{"n_layer": 8, "normalize_top_k": false, "init_std_router": 0.0173, "head_dim": 32, "vocab_size": 8192, "attn_scale": 0.177, "lr": 0.00399, "beta1": 0.9, "beta2": 0.99, "grad_clip": 0.5, "doc_mask": true, "steps": 4110}
Below are experts of layer 2 (counted from 0) of a mixture-of-experts language model. Rows are named router (the router's row for the expert), up (a neuron's input weights, with its number) and show model dimensions 0-127. Each number is 128 + 32 x the weight over its row's rms, rounded and kept within 0 to 255. Numbers have three digits each.
After each expert's rows: "mostly gets" lists some tokens that are sent to it at least half of the time. This comes from a sample of Wikipedia text that the model never trained on.

# expert 239
router:120096113147155100154189144104142162152146054145153163078096120123093146104091154158071053135076152164135147101188167165129128107119078089097146084162115140114131111123194124130149130075179095138135124145074088112093111120095139179067146119205141139113142142149189157171107124101137165051074176090172130136162155168105151133133179126180143125113133133080110107142128165159111120123127
up0:139131134120091165155169083163109102114115099147069163079178106129105084187067115113133058149144125131152224099143119048152151136130160127130138143129151118135089147146129129089148168123163141137157106084167122127080092034124162176084100181145137159109125152197154096178167118097117110082105122097129067120141148141152158112153136153137170109096099114114152123088085190148128090144138
up1:165091117116104129102136156135128115098107174146156177079081166169113064107123146107111090150156086166130134115090123189155180089100109133141168100133115142132112145154155155147099137120138158076104136135172168081058145143108116131084145104116112176120109091150106127188107197120083155102062178122148096203115100098064172127141126088168194173129129153133109102177084138126057123160147
up2:120134111135178084164129165178134095117107094146178126101077109144146116118118093165159164163112126153137118147093179123103066116102173069148155107177128109136095113127171118102116119071179115137102151118138125129123153150098125109144143157041076068124136078111105135113113093141128229124092119106092139112112189210194171056131162079128107158142146131142118156110184168126088132147150
up3:135135119146087158130074151154120096115077143099074124185151152145098181159055127107171131165139130084127141116130093114078156128113127209173113095090138117150168167107121109143152100147132051119110180099211177094051066121125095125128126101159172129154214139173097105155142138138077147094101121116107101132128123120128150093140091087125120068150111152116154184127159108128116165167136
up4:176092158165077133110160087159121027100125099107074159132120160102164132094139086121139132133104155181157072100159178110154092119117109052146081160116142168136194109052148106166178165112159098111122126160133137147161173074146159080122153138148127084110170118161130115159141134117157130093105128113143101132123147083126111102160139143126100099072127169086116108120061118098199156125182
up5:127121145124172081131151160176103104156095101167082168148103165145102144123132107092153137125153107092123078136122153123159163074120129144034155167143137144147111103129194106105159147110127091106155124206106142145132122141089151146112159132163073114123118147107089051129127143151130132084104197148106134141144137108152147063155189110165161138175071119118130074081049152183055092149137
up6:104044102177095149143096106110168176145096106153075176134161155110140176171115123106139117121224156183133079117127193127134164130129196147096103154128131137188161111127133108125086141067121121125118137152047083145119128102081104162105169170112077115112110135117136148146163130109158143064108153127121122143123207098102156132109079174113173140128099110159139078099127171174099126158125
mostly gets: " although", " Although", " However", " Despite", " According", " however"

# expert 49
router:123170076136104133096132108156157198093097099130090115113092187135096138133088122169139047157115187130166104124141121118143153049101098070094162110108080144099175149158163151127149117063129152146138164121104136132102137125090113136107134107148091125138145126178149161154134139107101176104084199060124141171124126158111155176134150103131130099131169158047147143110112089125102157210193
up13:098143112141114084103165085145093081093160141112127063207085183135115177112079115161118102116162164127169115179183134126179135103090127051097125132156151148083171180153126144082112120091066093128158127158108135109183119124083167147074069139188098130165135120112155127151162152138108166114078159127141121146128123152097187159143088164108100157104132090088145125082110116133147092172169
up14:082096148103129107151158133159124168140123082111118126129122148118105112157094138167101139174120189202141171198184150147122179161054088152133126151071122122106137134167154128140135113102150076134124116114164121172069144086142137077085120113159115170095176056116136195138081112097117096068100127125137087144143118142119131149107144101183126125086121079095176138182135119197102104197159
up15:128153094140120123157125132152119157149115101161120121136077114113174153083068175156155132107116109113124156109134089040147117133179100172076122078081126137124105101044151075104152133123186145116098158078114088133091089117141154134104111121176124182168142090155179153189176111161134127140110199099112165112096065138165139161154134131199116070160168098168154165161100144115087128136122
up16:164078076143132145144104123167082086140072135105121192153108242177124104098073141101165147163138117125122106122163172131198137056132144159114156091162137150104112106089131131144143127109145135098069142090152145167118102109107150143034129104117091120120153114161113141114123049095128106103134114163153090131127134163091144091149125102140137094129095086148174191124140183074131153122176
up17:075158191102158143112135179147146163099153118078073139193131120255111133114097141146167097174127097113125187169097117111111096117098111196139140132088151074118130109107154139085121091103084131069099112117142079117101101156092136158132118100151093188119147134179143151198165091076168114146160110114150122121106134114143205170136140098133106127134155075140118140122098118108132134142089
up18:150145129133144104116102113120167111138130134123070143113127185145159124076149144184125052129119138128205161063126110156165116152081155097175190145131075079116113171046099141094111131192146134194124132096109190157081118114142145149145121144159092146097111112081117149184052121133158149103153127128148101114161143121121151132205133154149126132099100156095099150096145090079199162149114
up19:183065160152162120135057105108165160099116137144129155100133125188047156116068130182109081145074121118134112134063133147113134112166091091087174148102126112159130168134106139124099180105190110142127140104088147129103111113065104113104107086151075144150134100103139195207169141112101141104124157142114136172109144122120146174213171124150165130131155159119143159184091142086134156159116
mostly gets: " TV", "TV", " live", " broadcast", " Tokyo", " @"

# expert 160
router:100103092134169124130124166155133144157149082077126110127091129163075166099105137105101107108152162141162135167121152120118182073107121119045144151149104119135164144154151114120161108122125129108111158109122079122135097155119147129120167115190084117061184134175167161118164125092156112075095160068222078159132112115133121131111203102135104223093166123069109102114079132142125149154182
up8:189142110135167096159069096154072166127162141115090135116224097149072160163145075174115106156104117141165133143151167126108069159118126110099083151149101116094065110138168146145145105164174120158167101080180148078114111105142120132155112128119150108093117118133148156178185144115172182090110113165164099063094112124134175113108119045106130152154182154120126117148115124116102072137175
up9:122143097107069153143126186151081074108133107138155129143133112117106114125097114123118141164123174101099139158091132148174157069134079098095137142128120152110193139130219093122147099144099159126057151149126094080112113142172108110087125136160150129074177122135083137156190202145131126096094157083162106168128071073076141086171142101120098125107170161091172192104170121126127179154163
up10:123123141115105107115151122124080156149131092058126147167089171161123153055109105133102081169173075143135189199095100136131187110101136134108151189122046110097118208112144172135107150156158102127091174138083165124125114069137141144121098103132111135144178119131163151187155134090142105110106160140118143150161086063145108127172137035145108137149151046127126139098128112121107133141147
up11:131108092114158130140091189101116142107123081164101165053140098080107079164142103130131143125135130156202139200168152092166154120132120069113123066117091154164102121138180142155124125120126139122150157111108154123127126101082150083143127146207104171096144120117119133129134127126094138079102139118205109129089108130112132153120135120159174138163126225174072033194149142101136100090136
up12:133100095152139098115132114179160156211118130119099103109138139165149150116112169120065111105160180093171106155184103169151164104105096085085096188152129139119123174101096119144072126142152160126075140108112155137123142160084126100087124128148110149053142133129121145162101121077183167109150153108193131169102083146149114104107153126158129150037073136112140103124156149175149123167226
up13:106130168153098078137165091158145098170113201117112120165117100129079167072096139146159099120194202145144139176108088142176131126120199121114113078141071096096147165178131154119144107112085104127126123126072095127126099113113077141062131134172086156135172106097207162193116140134123082120130163144147115116128109117126150136106120098132176139045142131115116133101105095159129060175166
up14:109129086141146075099095184136162149161143160105111113137191139097106166150176161161129131116162199176141141136151106168088190140146085115111144125154160120010136114124167106104127148113147088112094173101173136153148106133113168144019158140100092116112147087164135179108152066142103122089078106104149137122137111111144132190120131137108145124064112133096097140091112179160120136174113
mostly gets: " would", " will", " did", " could", " does", " must"

# expert 74
router:117097107128127069155132078178109152110153048122124161125152182120121139108100181127125083179098152123130159123112148149146158058139109109044157140114138110082181171128169102117148135118117157152077160133070100089139142153111127154071139140161119152125173156155154176117141099102071119042115106122114116133164145123118189138167181105142143163094156062065145128107095146179154182149148
up0:151066164103091104107118069159118125115091111138096089122106151114146150102094139118167111161072135145139118131178121127183126104172103071087144156094153129087122127154153121166097065138118128223151152173090167159145129109072144200100153125154119129153236142148159168106182171106059126070127124093148097130180114124106108120131187093137140149107139131103100119152133181081125122129134
up1:140159055155134152176135161156108095114090143154119081142155126161153152108061122078075149124188145065156203090105127162103110114157175136199101163102166143101097162154127114102153117169100141128072163113145097123120127122104170137145124103126164204137113103105080203189127108119116078083125136140162065104146164102153125103154117129118085127093147135176102120086115077119166087115150
up2:132119151134083157193141199102140109158106128126231149139149099133116147189078118163146165186156103096130168081159164132113086128096082123075133101123091104147104136167132047110163093114134065162090100091142119101135119104134155154148130145112095132148124073098096219172153128137122151115103111082125138143092167179153178056159146136112107153169143131095098091103089129122118151132139
up3:081094137135138166147143145154083187135071137131095115083154157165126171132129143135125095191154149123138145118126113132119201185141138178121152107089175120068155121141099106195128157169165124104102101147059137145107070121153085132132139083168130139156227130166096111101150162134105122082140097077133098125132120114147135110146136036083064105148122108111113216138131121085107134124100
up4:113113075151095123184162199165119183198118103101156080085108121109142103167144099157156099171188133090151081144111174126145133138124154103081097168093186129132159105125125142141084125107132126119148081139102115193112148077127130128129080162105051139037169082112135183152104170109143133092092130124151114185128112122120107096136073162132092184086147157154132079127138127142133132094172
up5:116136131129130153141185135144122081121112111151132190104133149160123090167143097082148094158089112164115111151189138120099148105172168050119091121141107088133107111090159155112193131088120188122142134145127148135110145149102131117126141123101136126126086047107077116121135169108101122076121148077143216089130193183132141080183109167184153203181097135113136093116150193144079134155113
up6:130111096156110098087157099162138136134093158164110032114123141144133117151160152197110118073136099176172089088114129154177111107123126094113142203152121136148043125139144100108094108078131111176051086115099157137121148093138114114079148138106136124098146140094063193162158153100168094136083139142123124132124172124176128119142116146117160165161078156166135111051124183161141148164180
mostly gets: " (\"", " (", "—", " ", "(", " “"

# expert 70
router:055101133166219069204172119046178103134144096077161151121081151144101172100095139155138094130103144121150140128177139155108127151167114116102090149133072174095154109111180106070160132117136074115109191140110089114068157132125128176098123111139098156115157134131173143125150125109151157046074153124148128124136159131102169167120152123138107121130170143097097103074154120119155144177142
up0:090114132111111170172160141123073125190114128081142158178118107157072177158044121129139128146153104120119154129147124100185095147140141136136120176191093170124174154121152135125108110129065106149073075106132100135083098112131141203068184120112102119126146152179139035146150153116083131076100118120124131190136156094145156068117143165129136124124112103122111091131105205183124131143154
up1:165140071141118118152124152167137126110114118176117159102163170149119076152112171081135092121163165176120130107120091219146158089142047083162123118108140093077183173110124150163151176110033131140111160072147109110090181125080130089113106079135094161142112115167113155178126119100116146100136119141168118139138128138103114174169157057161144130082139149142116174075075118179127120133121
up2:189115135108152091194105069188159121080108077101118120144129185180133132174099154101113160113114112156093157146177168114120155125099137099142108101109119120019091063114111086093092108067183161154157141145126132124146136123121136104119196193080153131145126081090143092165139100138162116096127142139146137163146105123185159137138143107097088163120146128103158150102143150046081148160120
up3:106121146112134079144110135179080177127116152082138108158148150163088135107123128171158086168163101157112108117141171174129103109163169172143149099128156154145145127132151111102052168074092065173066168217071174191096092104136116137113121086111167105121143132155101082125148098106091166133082172095113135132096129129158161077120146166108081155185122180118147137162077082122119151112102
up4:074123156138160151168151061100160104074093144106138131112101105125130120104073058136160130135141163120137114119175107155155145160079217146144102148120143129175157102120132130125150141132154086098091129109127133125053103161133124094061121104163121129139193136157129141209142116087094165085081120125184113117100139102107144072136137106118176181117121135150147050067122145185145185174163
up5:135147081134155113147170174109058087187119141135134093138063173106154123146149097147154143167163121097123081116208132073162096177118100133125128174089128138131118127131155162082174150128149142148159173136132086114106148147131145185140150154132162126109139109111053101144097161082064121089095073133145126122150202144119145039138146132122192181084111130112118079138093110147099122129193
up6:101104083114142103109121079085132133107113116072133185186124119173088183056031116199071127123144147198187116112119122150165108114162143118147099088137107083132081107127221080095124139122140103113124141120085098119153138131103127161086149121139126125146194109076162152180143132136163138093141137147147092144149123119129153129147153130101149180199116133134157112073165170144134180114118
mostly gets: " Although", "itionally", " While", "While", "though"

# expert 238
router:096137104199125089154181123150097177148130094100168147133091148147042184078089140164058115153103158146179154113123149169150143075103076135116163134134107123111144119156171158116107116110177101118130141128099100167089194135108136157079102080128134104085157112156094146168086109080103158087077136131142119165145109127092155138177149091137142112116117150060159159142157160206175169122145
up0:142056123154092129143154090127108132139113122096087109183113101061128206130051141132137096222126141077072101091146136102214171082101135119130137117138080148094101129109148123136162097120093136138122087164158143143107131078113129102131158140116072151135163163119147100101143209125107061114134149102104141132158172107125122183176109159184141104120141160101114122145183184099155152136147
up1:132141101181136107116111089132103106128108142115181169164081170125106136109095149103079085147142217177120114109098089167138115121129057140084162142118060156054194135201145163117140129161156109109081143121161129128083129110083145103080114109093142129120176100167143205143133144086127079080107157124159152182124123161127136162141095057133162124113155152116131161133132085159160172160154
up2:108156103143187092111176153184150169100078083116107178162191093129135164094067112083057150138177155140093184130088115129115143130067173110083141068109133113124120129153124134088077136124152152079089151163033087105149140066110150089165165136146104154122159138099161145188155110099089178122134157127118105078121133148134100114143148104116155118096092149108142113147155174123116166153161
up3:133100124145137097135081114154075145145100116171111176170110115127091174092108149165133122193139104096169093100098207140172128107071159117079153089151127110140142113134127140154118110128080145175076114177088101133110128069102153170076111102136174126085224131163194138108131101124085124139030191095114116133122141114154163125162217139126167127137111130139167120144150143135150122122104
up4:148202074136142073110133113061128092167102099088085163148120192141148167121150107172141115194143125110121148163152109164114134141144105150096122135132067144066173093108121151128162157139128119077168144157131160132061166112111180084128030083097104129118137154150211168066109105105130160110096125122139103140119165104104107158168083146130153101114152109099151081153122091141140152150179
up5:115148125143135093134137086153127140145153082161096076205106104153115200097074123169203152127146142132098139133194128118082131146110176088141114090186136122077077116114149135127164111100160169186175145141139109154103178093120158140134091122141106141162114131143091068132123120085119157110120122113142150135131206095120104077188142195072121134131112144060082152071099126117171094142170
up6:067094117156126153168098145085146109163123070125079198127104124130129187152108167137151125179123170143113175130107167136116102122087107123110198097148164135139124091116100129077085154083000138178153190110090119144120169105142092117077117166135129122106161132140101163123126134136139116126174125129128140196119156076121159146119122151093179107140110086124164088127126163049125143152121
mostly gets: " about", " than", " after", " around", " over", " during"

# expert 22
router:143090107195135086149077129134147129124142075097150150114105118134109099107104145122107123169076183101205139132133121108128128059177088157083109129119100152125147157126199145140109159103136090131094141106112133062041145120107111154170100113154158132111156133188116158156157066069078149109154133115125116123125150111166164190155190078177150095145112121075146141156136127182131155127206
up3:136098158189101114096106094162125112133102118125117120125186131148120097178079148122167103191195157108124150087113159129160125106175151135121139104122175084208127113101131126161079185106159070117102175152058132149133150090119100164097091139162108172083185110115114120133140141188087165110068194088119086165113138170130122146131159130173160119171114179115158172164133105126075102138092
up4:060100090141129179122149197176151169136064129150101143088109168134112124173123029118163168161114122145109107165142141142095206087096164058113118140121096178093154076133100153111138132085128104106122104093165092133087091124131115098182120106099085152114140165149096171131117107147120172128102096139130184115126121152087143164155141158112118173047085148145121133159083150157130136181159
up5:159101140151140108091120141097121085109108138142139132150183158155162171067129128139097183191120112101118104120170071066125167136122162170131094100127088141134069135070194144124152129087172114089141158155161100151096122121169124109206128135143145132090155050146089135140144167051095099105099133130158099108134207157098132075126109085124130161147131147138081096161188169081111148150103
up6:139063186166145141163123128168147064174126115127106075069154176120129127134153149182102101093107118166141194088138123192154148198176072131132118168137085125136110152119127120134171074127061120126108129076136151145088126148131123114093130166146158141123127099133074221086170167118145111100140177131121097156098143145099192186107082145120107104102169160106092131114146136123090122164087
up7:109133138183142115139061127108135104147121166112152138170097103137099170080119125205158143142084139114172085096142073162121111113205165141159160141134175129131066171169159119115092137152123067135137143113108083057109075122209118199156126141177152098125085164128138144116147090123133099113135198113112164077108091134104162135181096133114141118145132184170107130110171171100107125138080
up8:116100168082185105159131143101103192160070100108097104142238119150104124106120168157118126151104167149133150188107132105151104104129109087032141132120116130124082069110129100125131160069109186095115148131096136163110075132186169150086148098108134101159155131119225163111146145119106188099106148148146137076117177090111147138112162096115164157152127130139127143132125185151159113154143
up9:143133143102140092141149145156085130138177087099083195182143116142157075141114133149122117161091115113149168138061101172159093077124115180148148135167129173158131142153195098093130156147106148064062179135168163067103125089122100148091135149092105166130103179158111116069149138113113137115166123132200117151101123163111112101162089192059129139070146117165104109129120160173151177139154
mostly gets: " in", " at", " on", " under", " between", " within"

# expert 175
router:100138114159125062102109143136109128137145130102142093150104117151107135092130134123063072115091189145196117152145153156129178027132143120116120119091119132081127178094128130125162153123110155093082159113141136169129094154103179146098108099151095138088180153217161169132109071078124141093111160092167088141129129168118124186179151108151095173051131125077125108111110101122163163138189
up8:148116082113199119134118120146087139168103176091090141158116146134133170099070139129140028125180126139147165171100172101125111078109175132055130088150057111061138105136145119152167121146132114161082122117153163130135119135148158088100127095159154173097180080102109162145177112078176128117148145148102082156090136187115128180145157090127114191108129161129135163095109125166161140188133
up9:138164080183115151133194124119128144199131082060120107157106140139166156137156121118094167120075086095165132177158179086139137080096109153124067103161144206076139121098170129118105144063143123085100070203090130108138132145095170138093128100106111089136164113104118077106130131101133203133123089127158119141148183197140135109145145142155095144113113081090117110100114128150187137143147
up10:115117091133144140108112082089104136161120129130180132139091134129045090116124117154108112118131183116142102137088193170102150115181146075122128113102116114096114173057162086092132088159144144114085118154067077161157145122173155144095120100112194120093144149141192174123147144106141090145125163111113115115114085080132134207213131084176135106183110134147115089158142138212132155117159
up11:142063143134080128111151107095184106062117147142128142110086093080132124132103131166181097113132194188153079099163063098133152155148090079124159143090085105101103144122193130127127088134201166140106144114137120107131152127119111146070139201100114124144106097128138176163134097100107108116153144107190133103132192162136131086109112089149112121155150189090092060136125165113188146189143
up12:161101148127145124146063116117104096163136149187152139137159133140111125091088138088071090134158194226147094089146124103146143145161133103138121119117104059065112165110127105144108139137108168120122146088114113160131134123109114084190136132151125146110098147206098155198123116082160126088122126117158066130149133204080098094154211122171109128088125147127151085116188134200128144136118
up13:078147183122140104107154076099138143154167172116063113165086102134099170075111102174103135132089199163197144190155102149105176101115141117107144095129072191109094152131157126122149113147161096166143183140162096109185130103084197101099125117129143120099159125097174150177160118128180104148134116092132116167103064069136126129133136136089072158143144075129111080127162142150172126142152
up14:096117136132125060136065121119171125128111135158073157075156128132090117092128099111171094112068189197141118117194098163082179166197137126078167177109124135151110141192138096144144092124130092165155202143145130148072104138103102120132118120110126157133094135145105180158114055149082108097117162136113132095110088108090145156159112127146162175094165189109165095129154113132138163183152
mostly gets: " to", " into", " To", " must", " would", " could"

# expert 69
router:092109102108148082125182081146121122113137054122113130106154176131117141095089124114117112165073170096170152120124127125173154063118071122110154124134133154079172147104159117077134173120091072131083131148105076131115132115135155172075092125160092163061148178158152147144143101056116191070101133141159132116169122117111157145156202106140131195127165089100163106103089132185151158164126
up0:093058125093103111152156108121159115110130114080095113140143098138118137157080138142192148183127156117103106123192108121188106111183068137108140217109099147117146081158150119130163113114092100134132140155160146102113124075127159115108149124101101149143194132164131139104171116128041120115130080118109131161158165031141123141146101112127128141069163113067103106189090163108140179172180
up1:142143097141146141146143119171162112102115087124103177117129181160128084123116182128163079090100145169102161105143065157154169112096074087182054070125126048167115170089127102114127165112121159106101129163040116147063129141117175134075113087129109152145103094142119122199146131100145167106131071141110148144125145104142174172155094156096082117115127120144155127104129138129132165214152
up2:125154112156109154158087104189125110072070099180082134099102120159164163131094159149164128153144092181147149118192080160142145142104109084132133103110088124087094160171173118210044063104113041140106155141043093106112143119132165082124144084100065137142162109147123144108155062119070137117139087121143132134118120156158140097128135117131115106164138170123135141125174130117121164149131
up3:127168143132130116096163184170125162144116138091085128116133143144127130143163122123084074148153079128119114119100191112088099114118130169109193087175134111159151075103095107145127136084120133119090154192113142119091115083104180162159177090112216121212157126126156080065135146118066130130129135115125145098094127108185106128137091115178119115186124185139140167203114089101108094172091
up4:061174125137141143131165113123182092174127132097147112100102127070086149144149078128105116121094154154192143146169191149104102143072108124105096122167147142123108094102153080106158128047125055140178146109148131133126177092101165097103144066136111067113150126128146144188090115093184141119106095115189089136133106197123129176149123155147150170123137123117135074138062169166155153110169
up5:045142086114114162184165154122128127120131147132165166130139161141102119076114052126173117088102112126133175137140130095134136098132173138119156155145117098154051093201192155119163126131143083135079116167116087089099093156159113160134148125103129148142128104083078119134089097083058138118134142135084128110142147120140142096121140153110092145212097158125118124071184131167182144219153
up6:127146112130176147169142079103131117178123095111098150150124125098103151136084126184130145155088113133132154125179163158132106123145085156119143124160059067072107109100192092085177135082082085168145132177103136168154189077068134086159120108143076103140195110103110175147128171124116101106145122117117121128149139133153128164166141176124122166191163112092130078113088210101156178087134
mostly gets: " include", "\",", ",\"", ",", "),", "—"

# expert 89
router:089069113168124102179097101155155162131115091139152120097125089130093162086077113151157082141138164149143146160140102153153098047126126125093174122076108143085156160136134135167086146162163105144130139119090117085082123081166133202095060088179110135115160140186163099137152168113126148096110182113133101174127149117102146144153184076103124094094097130083115187150090164178157137176172
up0:067112100145153120123143138150100105111107134150148161132107115093130135123066123125138125138081128129181114093171107145218170088130130122158138143150190131110070105166150100107175081140072123153131146138159123198116156130142120076116108072134173135160218054153129157126148139135092080098078164088122104129118159134170140181141122137133174162159056146086119157066129196145106168129134
up1:102130036123110099118105131084133083085111175135175164106122159168113105101094132122145133133080142185161106032130139113134077065119137120089118082082144132108158173159160144100134154133154117132103130116113141160085158147086150222110094127091162173105128129121152133116138134151152120108095131148151044090132145173111189106178097161180153139113128169162123145131089116060139134185149
up2:150121120165122062115116188127120067117081150128100134144137141184140141159098149167161103159103165113092174172141120087158121083174115116089099119128152175099148111152150131145129093179112081134049164165128115098135115063121166159113129132216106164103189082164176066095219125095101126095062128135138093155130106131101150135133149136128125075066137126142088133127110175120141149121120
up3:102149144174144122147118104146147133165056129150145139099181172169145152093119122119140078160100118131128089107095173138164120042094155143128145102105166152150199134098140115083093161149128070096117134171131125180095063100127167109078155113092189104115148121149057108119181117093126163121066166064100155122122145131162193173155123086129130093146126223112158148132161124132126128124123
up4:107119102160183086140142174141107121082153094061100128163161158152136169098126031127090129095148161182195078117159107154115145145157112138131127130149074193149137098108144149115170107117051124121127177117135166150180120117102130070155120132136078096150148106186130116101158171139089139100124198109197112113107141125090156108137153118113083102088128124084070151141112096166168073115137
up5:153100132143133091128131128144118071194131139138126131147074171103091164090062041113192136134120123111153086128150104125176131095080157122089134156099179085132143137175185130149105116130083113165173130134119129174100191093139102103126149158206091123150158104107111050180087156086118094111164186114179130139124132172114125101156198147138150122112123167096121117109125123138111072186116
up6:092111103138110191094131139104127106173129110085118137166181136135098125095156107130161126155115145182200123157103143097190061187185088173159100104172144136127155099126187067084135131110078118115091101084140106131078103118083199132053105110188133107137173103108126107135125136084137144123163160141141108062127132120130145158147105128113127163183113142163104095137149169176190105137080
mostly gets: " after", " when", " during", " where", " since", " until"

# expert 78
router:093051107162145158112110129115155103134160090163124132156147132118077194145105089124146093149152195157158106179145120142148126076123133140124155152075165100085129103101166154059093206107154107112141122150105121061129124101086117177103134169141127153141134130202146108149133099133149171076107140122140078132071067127180127123177170058173131114145147168115063141118113088134114099132181
up0:142198127169083137122119136160074060117065117115131159120108113166109123172056165121126168109123162131145110105154137084122097144171173147149165152166129150092109161091131120063116086119060143153132178058104165140076115068106121139170166093168121135160136169152099136089158152111110147115121143092157128078155116082124100146182177166192152175153099177113105174116142140111119102083150
up1:123118096170100111117102134089156143127114138132098151100157091082117094111112167063139148130160163124115168099110128101167204047106150107095095193110062127070181126143138124162140132139124124144108151129141123105100180062134124142160120166099128132151104114147115195180093123129142192102191108112150127072093183137143137130157211094134058158094143060158099094114141158150147145138159
up2:120145136132124152159106132152129152117119179132152171167190099133143099170109104062083069165132130091120177138120148081086106093149135062145122127124074087029167094117098176078103117074145129125122193127130136113097228151160141136125155164116100135165107137127130178137127162137140151109096098111109143147117114055185136136150153100123107156138053132125156150138113093139053131159155
up3:125091128120113148113120095067170146154071117134142147155200192157121148179095119201159053145140099099143078118157158172118135111118207146131112128084159102117154142098085115158079142173138129133091109159128141154109126074106127127131103064148125094116153147176146092125123173138140142109176102080219125159087112106124131136163086114184104153148109133078133183115154086097119130187170
up4:120128118146126093121098154111138115154123125094206116111142089076072099136114080122147105177191189191145144143140144181154160187112158149127061156087166140133147160105139078145165130163121091117144071111129056097066082122135129146151082134135112116101109132133144155176151105097152143122161053147134076086103130092137124112171136145057084168129094150093119169197125162103138096124158
up5:144080079180159079134136133124106066133164165157128146139116160078186146130124082128143129106173130135162094115133128087145126112111107108164110172057091100150061139126118114141126107113152094152098143100117087139123148182135157148127078150137105121129138079081123160190099147114092136127125115143166087155127115226126143065101169175076207182129093186097143123102075129147138125165191
up6:103093102186142139137082092088125101179124084142139128128126130164160166123174193104097145086172116176127142094072145146123104203113153131129190106089114106078109069139178081094157124137095138170082115145110139107103104111111165119151162124114181119106110157172149085182143161121187145128132145149119046128140103130156127166143147052111102078145140178154098174093170123083099079152135
mostly gets: " football", " basketball", " Basketball", " scoring", " NCAA", " pit"

# expert 236
router:128091096176114141139127111143168134125086080099151167065116144116135132124096187093132103144110151161156152088146120106181120116118055068127115132125123128135155142098161093100139169139143127100107139087073133111046169123124162170074140138127105170167138120189094121201137133067136158087133129074145137092086175145144203139151139109120135141104152112129140124123111111124153179205235
up0:182115108175107098097098115122140134164091124096124117115113134128155170150114147148127096115076144075119122086127092097204079125098126049103136115178107179116069150124166130148127148158168166098136193150098120148123174075119150169071181116083110155159219095209124085095176121116121140117096149054179135132103168099131148115105167131132149134106088122161106128109156128115103110141174
up1:093112110112151102104172128108171088103082097109077133130131192147122121126087182108140098127125100179147167115156103182193184157121092100163121128061077105159111181064169059106165172144091108123092117176084107124101142185117205186133121090091105150069102106085153106161133142146167139102112144128167142104131146152087180118170123120176098120119078150146126157116159139118144139113132
up2:132142123171120129176145158151139096145078126097158100072161105191143139145120131124146173215107103143123139156132117118122118109083110134154121192148104109127071158156137115151163130124051099096158104097138131124116130110135153109097081139131163160137160074226098157135167106097109142120108129099135092162082114185113187078147169137058114133057179153080119099189169157109084109107107
up3:096154167140124127129085143173091203099124112177159101122127164208120148154144132115134063180121142137156115121117156081144141076091126097133150144214134133125198058123109082116095105115132074139069116166095117125210120064143118121140112088141074163117152145140090080109127112156094117129161122159168126115101105091177076137142130110178158142152114119128141159188167115101092080141103
up4:134100114151133115111176141162147130162151118183064089119094057125121154128119103104075079100113081101109135133177088160114132132125174124136131108164084113081145119121117145091172165081164116220116099175130111129097121097130146129091068045138085167163127104122190197141141109077103103130116144137175142148135100124114150142141123160106145135120173137101051154139123192140096139192187
up5:081116119104127166145136131081125109131128175187182087135145146107140147104111128087151145144139120157120145105184141082142132060098136147112152137134128089102116112094140160096171171139203090115093077126167141141100100120115137188133126132148122145123127112097086108178118141024079120105137124119164065139148168100106184106144168137083103153166070152130161097120088190125126130246112
up6:152080126229081105110132096119139137162085112125181122101169096183103169140147146181067135122075091196139161124129174148154098148117132155119108118127154112146131085114148106125065134140097161159118126144067153138094122161080160167122117193105145150131125119163120155137154160080197072127115152084144072118042171158123158126134111081074144110116143089167120101143137176100144111120158
mostly gets: " California", " Pennsylvania", " Italy", " Massachusetts", " Spacewatch", " Australia"

# expert 20
router:062144099186136133123110117130179163085116035126101118105114151178077143099117086164134104167147143147136217110147107139173132139146173116125157166101146136148132111138126159152133139125161095130099167149077092111095150110072123122110107097186097162109118112192166124149154144132143107104101171110196072167107136095116157132156129056180074079128140145067135103115103168133102121170189
up1:132126078143118096125124131124090059071090100164081107145123165135170147105148145093154143066118145150139108115135065149160131135174129100141084125078098189121151171155151170154195130136148112105106135133101110168079187096119125122159075087129084133142138116179183122185131110103146100075147148148202094111110104177049153133148137097181108121173111127138155118137067166098124186160159
up2:194095068144153129128115136122175123115118069124170169080105116150085145068143132155083143179159153150184137089157089144121159101131147186149058095137082107103149141153117116121098173143124107125130108156128095123104138088096205109154154148105109106083145165104139093142209116130071131113054110134148106143158156160135137145223151065145118128148078146106113149163082122100102178124112
up3:116126135137121115143122156135171174083161111123113111135159134173044143118126132169162072207178130095148146121126137123147123126217119134097132070088128105128170110122102151134114115091051053052051152139058102201082123123114136150133083162167128170124127136121154139181146141098094112095137112122124150184094085106170179120148136143152107137170157129063133157140144127134113136146115
up4:064087107151165146090124128112156143114082094155092117157087143131072147119157071115132159114073137168185125150134081159100160132155181092157092112082135203149147122089138131097103154063114076102134146144100148101130177078126166065144158135169115107117131099176133117200170096099135140109095145141168097142103158148114139139175137092143131184157120170134155045154117143140128088095198
up5:180127151197126083123120184114160138095114094129138125078166117159113135159153106143140115167097126151149124110165094091184091104120201063061166173079159139136150117069126155152119074088175154160170140148143081123116164093062136150124103144137066164120124114164068164140110119121112112102099125085121090148131153147134121096192159110195110144140151156108159048115098158162103114100148
up6:072096127170082101093159090160159117180129122109115139054088126133118155112108132161158067127120179142129192137102121136181106115160131111081175110104071077113170137133156133125108137148155145100113130142064116149077112066095075155102111154128088111108156085112137116179203222089163121116103155157125071179107147186165184106161101130104119141117132153140138129150130163101124101166150
up7:131143088147077130137178108047133090152134050098090157088161130151071160106115097122136116215102138097142090121134104107123105136109174177094095107093132111131144118156137177140167130146114091094140176194125118124098097094142112173140057172128121152160134132109146206136068136118135171117147123145159143127111142151102117097196118107166076147103114155106182190084189090111111137121161
mostly gets: "wide", "ious", "oon", "way", "ling", "iful"